Experts of a small language model.
Size: 9 layers, width 192, vocabulary 8192, 28.2M parameters.
Experts: 48 experts in each of 9 layers, 96 SwiGLU neurons an expert, a sigmoid router.
Training: a variant of SOAP for the experts, 288M tokens, 8796 steps.
Below are experts of layer 3 (counted from 0) of a mixture-of-experts language model. Rows are named router (the router's row for the expert), gate (a neuron's input weights, with its number), up (a neuron's input weights, with its number) and show model dimensions 0-191. Each number is 500 + 50 x the weight over its row's rms, rounded and kept within 0 to 999. Numbers have three digits each.
After each expert's rows: "gets" lists some tokens that make up at least twice as much of what it gets as of all text. This comes from a sample of Wikipedia text that the model never trained on. Tokens count by the router's weight.

# expert 12
router:459503580606464612529444522380580373460496565474522460450489565467452423523514452443506470483601564545520526558577526554487494565461503512451520520470569526553550528535483490477470485502376630576486385505528551548572456457519483516479567517548495475541508502588428494573544577498557429476492525522497491507551441481548522509552531542432543368430449479567468462425399428481410480481531501452481426486453556499521476509469448461472561459461556541613541512504561500517525458523427491507497457459429510415476559562551502446503536551416527452490515540507423498457550523453507537500
gate0:491411596565541508521465506498498530556501512454454510507423456454456463481487519504557406552622577460481435532475540478586470529468474464448520531582566567484543492636448482496482490536455531538497460490523523517461431562590506614485619493516475512529529483409518429499538574505458376438548482471555485486520415551441541433519618444509555553472538471452404577512415446542509532590545465531506524530491491498547468433526510569546460417452509444522522465470488460386494465555552522470440518534499540478529514455516529471442503549530566358488459624410531492471548512473573492488
up0:540619451536544465443514432525530444402475484505547456558479521474563509502507508513495560487385415514499519558669533453502421576501527522494406502490473455476511491454517505387520536509480476582562557562477415517489599532534532541475487382543471423508478566495509547518459463437436584457485472421490433479526533512513495487449492517434517530551553460550566442420475536450449461485462540504562417558438533426599585502491493486491465570434537515529576605558548552538518423396504452486592564524512499527493529532572561485519474599493473412466511526525395541479487504518538486442
gate1:447489558577489550455504514450458403494526478401489477516480532467470522415531486481490519507458427570466375432496462431500452455523487463542533485511487559457541433409536602443442462518440536527460524501561541528504412402486477558507458424428546516490519472446480404510507549540447473568467493502485478532445485489558434522466509515464431541554487481574433404544503455456559434575619516494642579593426589458519515559411467424483493525484542560560456430448561521484494494517418549483492511508552531507559507590532543515427519541462549499470563471468392542441534551490597587485
up1:463532554520607451499432510454522467431482444514462541429491489529456492516575429541493478504456544511488520530486476541509453582531621444490586470520545635485449439542537530507457518555506440428577610465470464500463501413441477542445412490558494466496551469577484521530484454515447494584520484516547501427496522436522474488478494509505459623487482473507479399480474486514535486478560504464586444518509478443501470415512350466463543510502578575549421532535479473493498511556587501545506569486431510518496509560529609471510466680529598473453507439397509406496528594495520505593
gets: " 18", " 10", " 6", " 12", " 15", " 11"

# expert 33
router:479597557534522544488476562403467533459495502511531524568534504518457468493444492491498445567649494513538553543529496548448465531498529501450538536501523537513503632494467586477461462473418657488464409524508573553556472526466493571509492449500502486510607572469500569529470580471533460504472532449440531461500473541460471556591522541524573457435437477512479502479414416389398440501537483434579400496426546499532388472449546485472569492505504478507481450484570567541543442534512606438408512468485478481410547521447482510459537540451439571555514518416519469497499414560446543569
gate0:577513452546493489410540530446513429522475562604497600518536517497489505473454474498409416424546505501571597525360445607541502520489505463486482547447593459517455495452476402536537599522418510494523413547465580487546462459457620548568470481465520468547452513542497525512415515588448489474522513455463521553549553573558505431429494497407487481532560472578473583519574519471429497442575468466531533533573583495519577581506514543564551574509410476453536497575450430564571595507503474412510474489430481462544566498498550502579519508473506507518539490431508494529501525429511466479
up0:441446507555541471567511504541507538464509440502538432597472466491467535586439459561505461500528578568579578473386529390463644449536427497488494546505531511455471527462503559525565457478559405527565485596445487498545459609489498537489500484423515554483609592416432528497469516524495543529524564446426431422512530492438510468552494614480525475559477470514501512530475445527654511545435517476495461529553565546489458461621527511498489588495392494340525575470566570519516493484501547496424477571508529499504546468452545497518547502488463476502509444504499558448498457449489514517
gate1:461518490498566593556557418487613497552408481564420512529590476484473423462480426538405450610469501416461523497422460511558497496547570437454532589480438508578424531556532513484513447550382536522555522482459539460476581501524541574462491465575546473582496458508586489515562464526457556502485507461470538516547474573516508488518488449483458581512451525457435513418470529633502502516573509560520472502479476531492492456516514453579494605503494466482597435458478481453554588507629517560585491510479504467495512522464471509486526381553516529428463456363511536510600545517506452507
up1:607510500399539564474523494561562530516469494456488474423456477538547435486513435521480465475511492556487395437602561470450418535487462553445466486545486438466568484516563415454510530513505510473551510502411384417474447527535581445573581501451442533481507578494452484505427578496528506482497549535501559481558455472472438491551516617592417429484551527437479522527492526434388438441544481551548490507429583541505481559438523492444502481585476544505618539497432534542432459524487488436583507537527517428522516526448506560450527509559533538515506540504593506428465390562480627460
gets: "|", " was", " ", "-", " been", " He"

# expert 37
router:541522507542474532541504581501528461449466528524450503502594493504526494510401488529444401548453491509485491470475481536528517482455530552486453449463449504512474565609466496439449452532423448538542451538483555494575528531558479588496538505416440457549606541572529521539494571470521466424434569485377578497538437538483545496543483519484548414393485494534521459545468478528421527488468550384556482464482505511551368423570564472477529413601515517480482528483632509544482425544554483485437495433504539491528625511422495429555487518429507542604537511494539448427585465501403564473
gate0:510480414442478476593488430416552456468491469424544431456544623540487490535597603488508418466564539565514464504556450498526481470572474406530425546526462483423549460507517523569549376450509454567487595488481533498478538589581450538561490460506501529508454539523505477468421476551514507489442535572542463601490564593486529440467536489478498535449534439488470417371439457515536545450454494438555524517522442539514496459506441447527553390426640522459567434472558433449508512520494564553440488466489559516493500434476522483452494462520484528615431575519475524469489482535555435475
up0:437552449409467474573471495437425575504543520552418493475533494570438517523500446473528492466533446505582607498502574461460450482445438454488445563553548513415453473596522569556500451543417479557444564526560516514425504547435447496528460543474515535439514522502538522450573543506476481457461568575548477502425527501531485440450610550472444573608444491426504529619442469478502521511508504482469464506442528428439571600402473508548439489435511463430518490409479470520482521467428444550639607464460538457486636520537532531506449558536543439492535514534499560531446509549505543482
gate1:501453384534599620495506498508529513500581456516476473513474475481483481468473510509461484521494433512520476385494518581488604466480485491557531539584515491515499482494495510581398436456492493503484497420524515535469493527456496462521629466436477495538470516463443569438432564462510532517528525515504454503452454516494489432523426565476438485457578572612480451506385441544521502502482486357479414554543451468472515512482451400526499433471560435492599415594512493509483411409508384437541521542526481501492493479549529405584536472457515499548549386601510404519441496463549428453
up1:479475501573452329532443443539519448563452492411404447513471435568542512519484496506554487482502547491514540554435591533523454438556553461541479538558497483429487552473496479532498559569524482494502436469490464461578643446502435497461440511507520481547492601428475473510464535489475484505635620447570561422572526517473560536429523515498421610501413443425459527537496566502521504466567439545556475489460451477525500505488566542524503552477511411505571553500457507479488480576534417451436509498495476454453485446457492514391530515590468512580450407508518446434550509547443432433
gets: " S", " M", " B", " C", " L", " P"

# expert 18
router:540535443511520518437561545452496413574495583369521482477549508479549467497468508501543521500449503425575509527558502550423520551394521468536532600426529483471340410617533441500502412586497525457538486525512526511506506484527504523500537581533497508512460566511519543461465498493548555410545551644417450471607466476484502415465489545492539500480502483495501404538467472529521494411574526501451594550394543546494443490568480473497484550562551543506501511462469506420526510463478444389492479473418567550404486458444525512497533509573543487484451511604432421498547478400491489512
gate0:460477550532503560492462479503412450520442497464477462495510484584564504588401433551469517513401440447512486473451494483601519497546488552466536469505341551406499431493493418491591481550430503571544508500414436506581525548508510464435514438453441453467507505507521541568554510481492494489596519476524404492479454501485390509440481525598434528429531564467528373560509504529454537481495467513555563485464466498421455546392420491510504549473539471502511591502465438505425547513491458575529489545407521502418473542576537412522439554465501534455503514439531515466473502557403354510
up0:619508510500461425369561528610468452434448527625522464451483563486499483491554548500500507547502493437593495539511474481553529513484519360478499462466488579408495559479552385527425444508580480557482453512407431527434479546515472430554461462499507474538560448475517529500535522429507488543609414491464538516470495505527480423535534476480439479524486542491539370526448521554408475480435512484502488498483544441533468540580475544511589414512460571544528530513500459481495501591520563615421489444543395563477468550442498518578576456527494468484532482514477361448476480497527513466
gate1:431406568613607495492436540447515543523467484401475538545519573527453529459480527567582510441516525499352509540380569496415466466522548558531508484447438529488527480478483543497515426459465460473524513545498520561576590551471445438542547502488560521519464506464454552534384519543480476551513513446565470378540430510473482432570465478597489524503548486416501416487483496510473508515442547496546443385559481535470566538479569466466528425505491516583532610531562479407553451467482512603561524573481566464578447478490520511447483583494400487511512545507552480464516483497526514586
up1:451504525552581434507534433534484465534504561477531520526481535552563451567508457526535495520473473455487468579544444478547542493433550472433546513443531530386460521564566499426580473430568509549534477593443553496410605532573461490582465631531518507531498550492490572575434474530579462501360477572535465572362395515478466498434430468512476421603454485456503521483495586453603489449538521505544499486574453438457520472500506422552507479427421475444550539543538532511531491417425451414537582521477475489415600448516492564491516503478513547494533526530467484504471531526506506545
gets: " of", " in", " and", " for", " on", " at"

# expert 34
router:513566477530485515548492530509477372495506495506518466622532565472463469518576438522608517532593513520525559539626473558455607484384447473527485469485436509490469478445546469485454477520433495470471419619525520548532541529539531578512460459504491478544545547482441555516502557473640512520485533470546488482541462492459444525498521445506502489329495494496490484491496474429503416560506562500496412507373520530529416435537490502464432552572572464527490480465513580555537535449559420416457513466483448423401527451547654503473529508477506565520547475456472465458456413524501529476
gate0:484508534513398561576475562474468437469497504515527520520455497430448417497518527512549496517488524485493494468550500480409549383512532574497411564627538486423540455476473377509574558604419542510495440517426628513643533484562451416492543496600521509507457501431501430477565511418565506502529480571484498505421546416443527545575474447587503489525472509444517514491467445402707470486498498482526524566585563389533450498529495478512500490505574511495529503467547547544520550429441530434476473492488524455481477501500510499444463440495493496490463572498547540481497499557502470441
up0:478514550526595491515511347507494531468394573510499455471473429433473455457506481388502481460518330499436603513514448578574565536551391484540467524485503481501565479480515510526553500461530405477558616524498520485544580548452553588446604526526526468530478586515489506508471443511443497516500595548435539452564509512491583458484499542505499442643508581459443553487542465501479430475482525485453519475386470515468454420409455510444451536475470486483583426513488498487481463506524460408554537442490491538551476493552448438488532552493445528502455526442473511503425523547405546451
gate1:496526527549505507529562562550499423441383518511496462589500481492441480393526504434603514496475473479506525503393485590490459400534417506495529451512501601427514546562436453534507433532504546564517480481542492476564559505530533512535397510441465435539521464591512412549470439568635489508490545536496436462402452479545516491554482475461445529438586414502425414526574438443538526503530511539461575516448468441516514515586529483503479538443474523572445566494433526533604625438477396547501481569471512507391510445550547507577464503446485531495539459446503519570487466478454492553
up1:522533513466485550530540448546471512497509532537489550441566482510604463509637474511441513478537523568399459553516461560384398458466436517493535584455580511470446504548625451500452483419510598493590539546413530369605507516512479481489501421478515507455503442464523459490492526451465510540490510444476473534497451530491488473497589487556414403489455522505527572557549471523520441576536537514499552479492392558435540484506456511535582569507518501533517473485514423522366482460491564457440498431443391493493537576479525408473549461570557486434394503500425568540486516468507461555
gets: " in", " of", " by", "'s", " to", " for"

# expert 3
router:516608553551494545377488536484463498468472512530558480568537510494441467499438460472477423531669494579585484531584492550527561535543545480427512551508566531497553580495461616474503441468432596482466413526504559582555481524534517580535552468532432504504608546490432553472441606478517442477382511457553473460497470533512465602546478511474488472438407435589468506494458452429407443556508432464519444493430554533537449459479503535458535517499539506588517412473546556548528410561478472424480499435495485434455526447442434437498481532509525549561511511462502475484467457508435515517
gate0:574523618465427512484539650516486442480448564532599549430546476494475538415549465586465454540459446450456462525483525477472561587548515486511444526475537467551400495526497490506483512486494513545437480558438553455490458554516528456545534414535493417505466502467498442449555480488462526494453507635526508421465539477460451560505465518538376473490550541520450507473482448500427568553525442450505507576463403465469549523509441439561460544526403511453566523486524447485499443494551508411499516477606490453519488481505465507440517498527482403577614407599583501534603560448578423473
up0:500509490483557493537431530449503460578525483447485542493515472446501602511534464408545487549478511542574429546489547444499495517438571515513545470547515513436469530536432513537536567510580559451457580457556502401541529449475544459542478552532554495466490579501445448659397485569367389487473584529468565477520557432472480497558462571623440479510479500516496485523465494544461432487483495570493514475447506499546495482500556566496469429420454441471411500540491466483587544475521514491472471384507459425599486477514551400519550506471591470436471411542563398540605491514483435468
gate1:495583544501562580498472447534472473561457459505441511506490459485462354541493470450539479479338499567460473604495553505532547555476528480563494454544490483512479490428509512439530452503446583420495487475552446521534414527531535446533530503497403471435480478570523610445501590429490460419510489460505535538469541518489464526459447593555486526540540443468531487445543474444499410458492536436432555497476447430507590543478494448447451414525562524492490466522487383538488442566511586406544402470551581452484580452450567459469534553460564475528565427421497526476557503477604570522
up1:391473515502515513532479526417466480435428617564514486463465579548492485514482596483480533561478458460527467589483493517489536529482504369499515524511444397500441564455603368544526526489452508510534479572548479490536536499548469419474552549519451560501443478587533495465488474526471560485514543398586548530454473470407445472578504503435585544547517484496502505499497486457429438446567438515561591486386456490464408423517531576519518494564441572531582454473432502494527514572496535490477514475568622530486520495632550537540441545482523475487435498491556417515517583520467529400
gets: " 0", " 1", "000", " 15", " No", " 12"

# expert 27
router:463473550533473536382457518565584513553484480497492497564564334523443526481478435563443493443563557458521512557516470560513484441473466373442469477541488530459444470487452513471448443564498506536429420566474523437465460593419600500473431498513497475533435542487507519472572516491543521535544492509519520546553447640605495539528426473534425452543563475542522436510524481449545494600522460491578453558513521530447498377470432490411563444523568480486557432349540454521456498549558456544524464618484496484485538454534525483476487565475422504530541473591532464517504526496459471506
gate0:548570478543498532507546530454492546511555520542514444424519472576512454426516552535466541402434414564474418523578505487522501500478415468490497564535509440482438471516469542400542583477511463504499495485531567407602499526407437493493437486567476460481527546441558507497531539484602531480563484378462444532435498482481529538491598462519433457499569584466540484420501616556497532534497520500502441636534462493534551518507570547480474506431507515535520564489533491498364506420539492498507458577502519440488481540446396426381483533510478588546519462530591451468571583541495529385
up0:528551509535497530472580383557532573564479545490502561531481590512551518501526459491527502506453417502543497445513508444459510473431456474437476534491502460430560401412440512426524402492482476412481467431517449474437539419424539526663452492516502573432468394564531528479458455575528493465437497585506527430572516476509512559573490471473473524412516497497500525514489471522569481636543467456490471405473500507432456555487558504514470490423498517546544468484545410437511532465448582520547503578400440508419517463609475521556462477541574497474554508455537465585462418478453604527
gate1:484499465584507606437463519476549541595527450542503504408509482566495449490525529550478456513522555437486421639542538510464567561532392559474524536528663473456478401505451486624389423441526482442523511572505433538433527589474506491479432517541542506465473512520496513515467457491515451563517514582418513449444508526471469445591518530484543384541497526520499489394426434526617562523474521513454531493543496575437402502548472499473513520540547518498510531466531458530461515530563483543427515501552512542412593554553489517521463486484482409573502535491543395519562576532492473501
up1:575515437473458528521513515504533493443493526475549474552455506457433465382529561508426516568535400562504549497420402476561479414463539554468512449609442483511608485568547491451509509433485421438518584469522449543489465550504516536573497573473458463465468463488512496508450400466446521481460540464594418452584511471490426505521466479552503436495597452552373500559545551544430554494452437449592568539586373559485498401453562594489458598486513469599502572490555467487489571457486440523521461508538490503512457503588529566537569536544490510537469459498482478488451486514581514495
gets: "us", "is", "z", "as", "os", "on"

# expert 31
router:536527556518500481508452518434507467551435585471570491459575417505538495523545431536538424469478452575507537515448439532523576426491514502508511523502514530439499519538552560454445509469505540451535527552563521472485464434551485584628491520534507516512547520558543469564516513498478541471411562633348519360504553486517433545626436574497418409464415505527483508516532408461508478448571507461542500505483487467563514500518416539484520503615464504479388479467550538499505397574573518539382441512520464494470629415494462498427479447495495517502522556504445502491577437494517497462
gate0:500456490509543559497440508419581497456465452465452464536509512557500491497498548420467474609483453551408521518527543541523522527501564486485532495473629495410500527527541427567470523474477545504467425473570347516551513599560376510496468346492504536563444401446495471521468447491462494445576482453448571617501529532547451453466451524529475534427466518515460518493531511570553541452466592458453633452438528453509538560481506524536417583474514445482514495418502505486527551516513463495571509578423518474546471487456487466578496503409440523488425464513457524472513456442515399393
up0:471518426503598549533552487497526484520536402537548466435407531509497568428510545647529480408519527543468556483443536419558507469518583474554502512496603504548391580425474592487542413391574540580560526544497541471513479523455591591510567480496513503490526447467477555499414527520477553492464524471561453451540487535473418431446510446511401446506510525550487539490566470569480543538433424453477531391456479475516574451481498591535510505438519447533487494440487464446504479510502592547492523559511497456432531494402567528536509521562450419467601576557516514496489517590505479568
gate1:473464497445563467524445549536503413490495479572544523512463466568467534545517487538435546562586544466452454540377549480555429456572536455568440542569450578427474432445483424533432496564492611485444534581591597511524445494519524530434514458521446506573501476497446463449484588589511601550432469532487491448465506476594461480484535431508408528545506507556500492578521478478521555441574538513505503442499524554536485432557537573472551556473444413463553587508526564510617497586479483504481460577480508471438504444467447590546491555524612532546452506496586480496503531474563424432
up1:555601428412532491426499550570460533534401484433493507574498385483520533543481524429511427528518489496476570476420475568493487432437420483485452535560473510387507509447487421553482559523572412464465481459433468524484525560474429559520471569470521512495577494446512563583492542516447483430458447505537491521529493537495618512509517549495485561492542505539513525605514448475415532609554505524454513563584523424580472448477436512385528513579506554530543527608480531544525556487448617528468503433522441471440596445491463507468566490495558485489538409526479517399567506479419541515
gets: "\n", " \"", "==", "===", " '", "===="

# expert 19
router:495543430481567509514551498473563494537505490513445428530541509572488468501499495555598444555592487444487565472454534575468539581500490499489606570524524515486557431515500578462473536493474519543472496508499467512466435434435529500501597449545458476623477552541571500557441443437531417542467533444430538476563440513460499455559481516496544408400551401440524483468456404597504472512547426440572622625470543526544397512514511556477598580496480536483525468512510473507481512504553363495409459429500490522511482481569467513357514444497466500508464469485490432556546491451472566455
gate0:430464501491581481415554508481515437578518396443576528475534543532487597521566489489553538504520514492431503504636533499462477569462386545500538544509511606421562505491486494487538496526522447500423533520470551542499457535479472507469502542569496508525485533557419490444456448443464384378505562481457502544508583500568506478523443466554557486473525500541479439517581484523437653554551524497521547459540482536536442503452501454517503492380538481520501539453570483538403463497597489521542437573500531564543625637549499528525523453579530556510486612464456493556431522497520421491
up0:485518450429489501570524505518548561471531454493592535523605420562535568468483487408518622557421478446446469559372551426515443512437604498560484420468484537609566545494514415430503525506418411483517453569606536464558519525460468513557485511491475431565460504503494519474597479542361577575533472535449521463478521438427494384521572441516517525463518526512494504505570497505506470505467563494464550488544511486503432421535543451527542531504510457552481511483578522619514470489527513480524516401594512468507486432526500502459590432430466539495517462505571465553606491499499441534
gate1:506451387419583478512463535479478482512414495512551476446596494509564534587458466562477467511448487477441550513453481415517501489513506508531461646476485474480442521577503448496519461459452397493475531558516439541492579403547509488477456433473561518577499509582490526425570566535543454614518455512545519430462438530453534493483455525491431490438606526465550468491571439516497505436507556496492551451496494505528529585560480474509439544469507486492511462487461563535551472642646551475420377458526520612489509524532565415552513506568443446596475477464575480533446511505517592486
up1:445400440457548504581554514491488496491487546556546560525462547503535549489482584532520507464518463486490520417478440466509510461593534554517465564500521494443517482450483462531509530521481524439486431398555515610457627556544499515464515437548508411632566522542418485453455591524463549498452469468489417459537565480500465498538508516518531488470490402517571451508457481575329508404483573440576592453498575459529506512544460481492486528502454451533430595508536541448474455483582503593474467508454497503580518492515453350471564459549492415473497514497583486452574565504562550440
gets: "-", "|", "==", "=", "===", ":"

# expert 39
router:418627452516425498504499485523479525503489550425570492486525485481452478501457479440481528401538531513590507515410607529450553424479566467554575655467573535479514454600589539413504447420497557514509480498432543446521500459501534562541501462656495485466518584556406510524553462482541561413476474540503585491485520521442460457435503541471574511513501407562449473483362426457434508546512543473514462484462522462539512486540558448477549569469541500510444447526539550470502468576497543446498519445501444540477541527508552520468484537514419499597508494557427467518380495463500518406
gate0:426554514474537453409455439511533553516438521470514398437465451457566479513444401426506516580498479437501454556410510459539458457539442548340556575515569552559513508460558501429497492521454530495495450616415499541528475525517496514520471522436456439550525457470446508477447514394448431523429513386526496420575557502546464524443533429485565458513503537503500554446470471605565559486591486540545525448543412468550433532514421551519533598488531504407488547530487427557501523519508501407484544443510458569467500491492524452532525443602600536557503506497553436472406538501498534513
up0:495496510431447511472484517485423633504445496541514550471463536462507453516433538483527439477561568406437483512418545519507527468488440473566494499477441425541582490557437494498500474427472507520484479577519562496578514475505407486486424514404471518483415529479449464535560491530442549516524534550534553483528577498440603564406534558477430509540422433590506567509504465481505561492513461412439501493514503479589506524527396482599488612419554534444538526478432465470462512531600522390437424532546515458463593472608460496539461522571608509446503489523567381431555530530486502518
gate1:541491468443470556585543461503505560506508543437462411524400460600442442518499489533529536460497496461470469516492463553578487504443461478501517488568570559511462490561572462442488431491405373558562480482537522513511385472500472570505559428565438506501575624544444525433490502464456499546636392522489472507546430551516535467505515493521482486485500444441483535518413557587544499515540508463490434520444484384474512504532470495492530471516404453535502432483499614530504477501505517486457508476442518446440605538481458555576483458496409542478587483576449488552509511557674452566
up1:441406482493488529567541475491501481415506568447521510449583510422483531533495538531544408543540418491500478448434544460440576596558562473550533483472553483533480550474500534526524469513442481528464449491504560472495561458504483509475480521473605563525438425424549495557446422465510436569460525469595532418445445531322494473503638509470437532456501492477412529554598496565525500387445519453514449491535488497441463475516572541494609503480463509489488406520509468506613503435560512583499528606439474445478476492589464518473546543535495414460484563509430580477430541444495522476
gets: " that", " which", " and", " but", " The", " In"

# expert 10
router:528520549535520504584448528383500459518489495519537399542532531515372484412463476439488427499524454477460475504510545592499470508452550427500469604388480533538414513557486553427406535611480517520545459514500536591470536556537485586520581598514494515453553517401521499565586501508504458436549557444502530437558463532519411465497447485513562427459520432531509460463457501556446457567537485497448475514541496549476482482394444477489434448494493550558417440462469555469566471583566551554496445626501509592459544500433537546522509475446452492568510436511487548484593525400524523525
gate0:511491425408537525576567486502535460515518494577486521497480502530485356429506455464519508484476510545465546549505492526512491389467555469522559528482504499559503486560415408496452524478421505485563639595407538483559468487505508564543479513596574488508595543499523415465527457526466458431562558365464544600546471499494401497502460596438487399486492462468655445434503519468485424447494450478386519546504484515510485513447555466494530467515534443443518444539554468491570470524436432462496490560490419431538476518396546480530485526474558504522437475463518537596574486520541519552
up0:502538365436434484417508467492484514555570485430582457472488463488574537558476537449477528561483516530514551545462481456519474472469522533496402581469527589579584548465426540581463487453489488565503576472459435469541425485463523485534539555616525506500545559458505456507562437444528494504550510481424499566508550457549440464433446576458485504459418487436543509423592517526553521453548445521433603537457454515559451541422538535461516480442534521489445498485448415511477564409496469475482478509395441502538491481533610470571437476546595508572553480497433504599550508446639474550
gate1:489615455505568448476364498527441516579443556460530466518564505514421431478394530528493485507524560452492535530440485417531435512513485450509416483341534518397466506498444471470486410490541548613462478510493589537437466455592539512495439466386494535477524539646544495499519437525469401471452486482482472422503522487537504461584452540585526491553486469464553496436579498588504466568525481417541489572510484487448500608474487411487541508549541450522438497459542539508449462464547426530491466501550462429550554519512567492422583504506516537556464560553448559485569512467539491496
up1:522538542539556525565445408511549503576527442457502513408452452551464475509396424557549538589457460499439533503432530470504529545514577586498386478473520560541421481524462514529578377468512484441488496458538533436498543484560539482435508537505535593457430370558563498536538506467604484455505409474495564445460555551517567515551541564526597474453550445454496555548479504511525415458524519460405524474515457512496548524503471450480452351459503520450545573509455509459431415579480553526500536471489472506491499530505537495356438531535487517577505477530394564502562567442483514495
gets: ".", "==", "\n", " ==", ").", "==="

# expert 45
router:498521394590512533523478577506482562490521580468562470493474478516414473488473463544548514575534558460485596531571502503452501482528568413553520542458563544539526407530486435531439502564438468540442545492427530447550526464594532482608407579574398455453478539557493475551455442471470532410470557549378487430449498499467452490478420551553491439483480428498438481510543389514482415441535573484567565585390552547450480531541491428482450511526449507494476467492574544469417529482536489478514524493455535592483488559568505492451490488574571478547522446523539496552498405416546561440
gate0:510524558505524534462554553486470461552480491455497420506455439540435499524499552415557574464601503548486463394464493468448442486447425530432616461419529596488463544508425543460568472452454593573468464524576509455509503472547512410378494569513504578429544420484652409487518463429460604478436511503455466447524462502479450534430448471433510521482455488534550550512608506488488534431563451488517496483627511491483542466457476542580513523578527510482468568451451529505462458520512457468444476578457510505651482475498444517560514546527511582616487469511498504531485449505526479505
up0:493479560409504521437514502520503510540479453540458475522523512492488525510545466395387433570485502475536625456523527505488484483449545554439515537476511492556505569498468536499512475515499542585414544532438481502563476517478514502386465586575478501481561551480531462594449478544441525351508585490563571562571500467410592485477478554528430450518468640548649462476524535462488508404569473528501511537499475468487534499476480413401387520528484443476479506475507516490318592491470439462584472498509424498543530472534519545580527489446530495523576480491504519520514548485554578504
gate1:562454495435451563502564521488405506503577443566545395549540499544477477527547468474471429486463525477450500482536395616553606519468437502482470514511507427434558509592461541483388418497461559516463572489604457540483502453552501557517442542539465416530497430590469522507469561469509436478465445442397496554443561496562566444459520486517566470601563559457510621498560524591471517492546516537418532549468470487445530492536586569414497392472515498469521456606440504554490509486504478500499488511470441479426591434574479472569494526495520496471479491457410496465505396544541499503
up1:471486487462523510530533537458548544492536571531441436470362492514444470469410555550434656493457429401449538502547612564491499423417564500463465539600527526472438527495524497505502417458448509501542423464511569540493486444404555556512554441508514482483502484496529571467514497518555552486511518559440487442550526513488446621462536511487497534434456580444487548554488506537441426449549489568516471397585543477519521538580460506527397504579468482385566487546500585537493545505474576498501531512404470496596480515473422531529506577520439502561455446526543400560538528454484557450
gets: " the", " a", " The", " an", "The", " his"

# expert 13
router:346523523511542519565548584491520501590424493500571519588475565510587496422497413454456471485506496416546467510503547568450484537452422450451532477537491470520404586527587499489576614535456477572441370523485512501479561444554544486512446505539377539528483502553441481447514449465519443455504508620486595468504521550509513470510527455480443453604490506507432439504450445577474546505530497505513525467486491533537546472480574468398426436579513517475526462493437512492432476494480526462518503493377557538454518577415537471528443511615566540462521479496493545476486443549551606511
gate0:413480474516576492516516592467540560621443459415539509500434541511488516514521540432503531445535494369446560580585446474515533472532540470478511463487439482553511512535594490565470598517416516602608466580500527451543542463435566500569459545449446437499419435569487427540423462485528433546487590504510577490492481507475541501574475518442453509561458544545409484459503525529479516519510405494492448466519453534504578470508514511416452478515485510436535436504519470539479483610517510439530443524554551480422577485422552543559431506568562485476575467478373488560554505407478519417
up0:475372510591481452436490464534507428501486568469473533602409464618457464541477532497452420518523528496525616578483534513562448462468510483527452471535490469480430423568468484541551507568524497425527528481511399412437572479607610462521508484665488495473455523507412563447585490503538545433439564518507384418484524449484536475461479493548448450533541564480440526569576535535487390446514347499481482548452444458475475428456443509514464467487541540605525508512481475470507511511480467498469472512478482481514486440455523548581525486450455507532500585501497478532502435452516426514
gate1:430561451467497542543492588551476542428522523538496569583503425452523454531511401485455506559461526451460462554548496567556381578501514483437585471534443502455515578428529461487576484519553433500496551485494540459464604496563561412463472496495467512432564500571491402449558518561546550590517483417414421552505555467458436477544537535515415480425471463538523441481533523478472446474591539457466547519515592583495508415503439396429478524625455513421496567558453572572458467516530553484436544505481420494492473532483472468533498588533490430503513462432584439470490515435512542534
up1:460514492494484529492513512560547574593567419488532548512507481489469492556541583577528543538528432564452594635525411448489625422440560511513574521541440511473531483446607420482492448526511489441461393436482527565442451527460511469484505475524583511391519513450496480489581495525504508487429517535561503513478502569535501589515471427456482495502562460538488569578510399492502536475494522484609513495566510484502453458618503610514552478472555482489472544487549550470405512501432405537548574539478492489446459488458466481430434593609495481454553440538481518521489416465458531387
gets: "e", "y", "le", "en", "ie", "g"

# expert 2
router:500514466507534483607509476553505412559501648432477470535531469543500472540547466507564526569502540503601549543461536476448561457530515562427558566464509515413404448496462449479433565492482461518475507518492534462540504496519494482592527563569437504568484553478454504478480419455596501400455475445519472488565510546544424600479441511483478493489394416597502520564436514580479478463507615510587394558473465533504471411579400415446441557539479510522484495461600473502548513465535550499485500553561463526493500530491467473484538538479456451449579420469511489373587524463523536424
gate0:504537547512601583439541441427515597453505471546501537393490534523547451582482546431494524467476500464525528512454539515545430548546490559463598463437560491506394570446598447501519553473598542538470483511469513456440498509484518566551443467593395510503438532512506468569514504564465438465428485416509524552489510500503418474456556441576452513508538494575571450531498461504475517472578502568494496441535446574569530515439407521486448498456547469438497613511484360509410497508538475484481444442509431555566569518488445543551485540504565558469558463401443438446470520409469450417
up0:436498503540482455568504490488489444515495455482424560436373564491517549436430479490545528518499511458551449506578456450388505514507542438595480419536489480541577494510544534503391567552427476487519559528512512475498433529540598529509442569583438481408452513449485533579463479561533525509507478516510533512511542560586438571666580476540478567530430512427505457577511548453490363451578440456538488452429475465473486473539443477539557536502467432495539508472607540616521467460510513462447519593500491467370441456515509537512472505510484542517518425530550474566471528509544592486
gate1:461553516555468419578522532490503573484484503493483534519522475434467536571505427546464567489616522518479542474483529376502515556513597492437466437528496454506446473597519594505498506504438444479401518530477475507509494542527511624492519450551476441531488481588422448532438453521502402528585495538433493468521466503501523499508442542589408542598558438456486622514577484466477540524557450523450510483565436454454578443509545522501552510533386443499523510397457428478550484607595451452517500548529458559543516447445528336552509500520514475469481597538569486517543449529465448507
up1:549516555505483516625510536582631495446509539440500545462496456425541484471531501428470473523469485457498506544493499498502490440520515509530499537488515460504462497488477500534479477499447467531518584540449487466485469589537576464513493532460483496463458519522530524496476517548423405490567394491562433476536432473515488484562459467403380521481494426574561494465581576524485492487549454473471417432470516542471441457507531535423474507509474468513617444517511460561649549479524399467480555605567512560553456606487516407432406595512426409441583592537576435541455469555540521410
gets: " to", " was", " is", " as", " with", " were"